Weights of a small mixture-of-experts language model, trained from scratch on English Wikipedia.
Size: 13 layers, width 640, 199M parameters.
Experts: 16 experts in each of 13 layers, 352 SwiGLU neurons an expert, 1 pick a token, a shared expert of 640 neurons.
Training: a variant of SOAP for the experts, 441M tokens, 3801 steps.
Below are experts of layer 6 (counted from 0) of a mixture-of-experts language model. Rows are named gate (a neuron's input weights, with its number), up (a neuron's input weights, with its number), down (a neuron's output weights, with its number) and show model dimensions 160-239. Each number is 500 + 50 x the weight over its row's rms, rounded and kept within 0 to 999. Numbers have three digits each.
Before each expert's rows: "mostly gets" lists some tokens that are sent to it at least half of the time. This comes from a sample of Wikipedia text that the model never trained on.

# expert 5
mostly gets: "w", " sw", "bl", "reck", "itch", "ew"
gate0:365481446585614495453552494457513405463532526565418511484433527514413485554449579458447587459494581513500496481499434485431579528494504532503477525507427495528426541497406472411529496436498419514504538502363636509491511618519446401547570530
up0:471459533443481513449537433530517594541495503471530522471505523544553406605556456502561453448397455582603457447536510566526571549459582432502501470546437388510565540434453530508596507560497452449519474536557553555495535541538457503523515441
down0:479488433517504486518542520488573445477517503547485561555514633452527532462500495482561453479461542564393554596482487535483444498591585479494483467564590500450482466509607545425521498494505444562557532506544477506530554523514607504510417513

# expert 2
mostly gets: "sky", "ky", " Islands", "ova", " Motorsports", " Stadium;"
gate0:438581442489482565472577529461435539456489519550556506566528493564450527622492504390493481501554492299502487509567478500511515492508556442500498414561507461491520465461447455505536559534461486522471478487445456454560470532496466481587527519
up0:511487397559504531492504473503480565546514457518431651557449522517511371502544456431499514491477449531547401506496551479525542533459561462507481453494453566479557423487466492479416452526537439482636509525543571496519492579442472574497447566
down0:474529498494516561578365440487530542546456497470537548453430540551533478460500496559437608506539458502427507531562503578477547516574585457527521514395510421509478427483448466524543468535496564489556499430516492529482480547514590598502476562

# expert 9
mostly gets: " Candidate", "4:", " Years:", " Representatives", "7:", "\n\n"
gate0:492469511481510460521534524408462469509569432587440511543571450575449617555477545495468489517494541527542481496554522538498569455494501454457500492440421471469492470503515505492499464580511445485513512475430526511420587575512581507616521495
up0:455443501522494499477524557545441467501523411541472474504562513417485433465509445452521443551502509448552498446442498519517507453454590490486472475457441458508510512518545476504423437530497460487609550452439494498531390567564403553560485457
down0:534510556527593514499500468544532520443488507520513427516405513507545579544551414488468521576509448515482505555524527555454480440506649548443415550470498527559503462406541415528559518520491459510516587524497511516443490621509553499508504450

# expert 0
mostly gets: " 100.00%", " (0)", " in)", " million", "4%", "6%"
gate0:491494432514631508543560474550542504604516436469635496411399531456454483511540465512447395535560553482509411454479404510517516442481467455544535460507483503460615595458549426475489539476483520465531476466529477503513480487533539534571522534
up0:493491468396459519486571520562583462505576522421457545493521448533418435521407484474573535540526542531450519460386397533582543531451541508532482456535387461407453518475461550468493448532615564601554499441527522620464507584542454486428510507
down0:486466559568562545396528484428445441572544482568505485490490535515492538434591509501476525592462490570483560416509466468436497510553512503521478565525419458469423460540561484531543499550521507520575554509545480508555507535516447534425427489

# expert 11
mostly gets: " Me", " Ale", " You", "ES", " \"You", " My"
gate0:476519419534464538507502464511500489547437507518476517507434501606523487507500483519562549463572531313497577474546520497416498487521562536419536438529478416416482558398483550509525521551433504531477449511534559514497409479504560459432587474
up0:455550475541490398555480467486541508580543418454545496517429485570565442519484460382510471500630482508479432553455396458524487557453556573346464453461402581566433519346442537477553457534508511598493565555513632521450546598478573497575440407
down0:431530497476541481549534604515582537574548580532519518574519517446532517464520440501451458466505465481445534464512396484408520517516555496496436448433487518527453551433526487442544478512455511604541471543428517498518443511568571449372466468

# expert 6
mostly gets: " also==", "==See", " Preceded", " JPL", " Succeeded", " Votes"
gate0:523455502499501501524557424487448489564521439581544474496421518540468554565439518448533437457552546515508478509415505477424529515457557496455504485467499412544539601465396368451526515521494597613463534516501507447531510528603581584547562524
up0:504532497533502531504585509536467478544529421501457485509540481489446497512492540478555610551513545447523437519581455504529592485464525503479551443521524480517511487483565558577464476519581495543483437466507550470454459580541415541577466617
down0:497595546384503540472539495428467472515484512503520589446503544481484510515563521425435500553433485562432416533568432425465546554441562527485573447545493431415435472554549469436575541499532560573467458624416495482450466536483575490523476495

# expert 1
mostly gets: " App", " York", " Pacific", " cent", "part", " Cup"
gate0:496535518559495473483541566447465491487541509575542597530492529557444510510504498435466582496525619514569425494496404543491572486441467467455433525546510548469484523447511447539543516538462582538445460575540478542562459630536515548587540506
up0:432546487444490511620460462474446491473609476466511577517493456401432455500500504428569416527475476444577442542445499453452509442530586458574513496501526481522494450440452465490521436588505493507482536529552490496484647486490533603539513536
down0:464479519482474554483444505550493396533487413556568513505475545488595531453435468453542412509491454565397489536445512529455500456578524505435473498561498462477485549382515504531475495450483451557544561465516503379517466529589619584510450535

# expert 4
mostly gets: " would", " that", " what", " which", " could", " This"
gate0:485492449559531426376543408500553469438593376522485545516451563540416496504512493505423530573478558544429591533439477475521547467456473424490496441550548520545495542425567527514523455556501604473519382597510521504488491437529548563501558527
up0:447416581517481547504443553612525472613513412517482547443531509513450393522501545573465583498533429542550444486499616489462474514565557575460479480507470433452538433455535567509537440530454597537578427582581455471502598517491543565510445505
down0:411450524522464572525538509434523470544575505559513522462437508492487525548530505477469473399583494544398523593567478447433571497527473469480397569535520408443428475448525510489524491494548530502507533533485521435477559561511559509569462435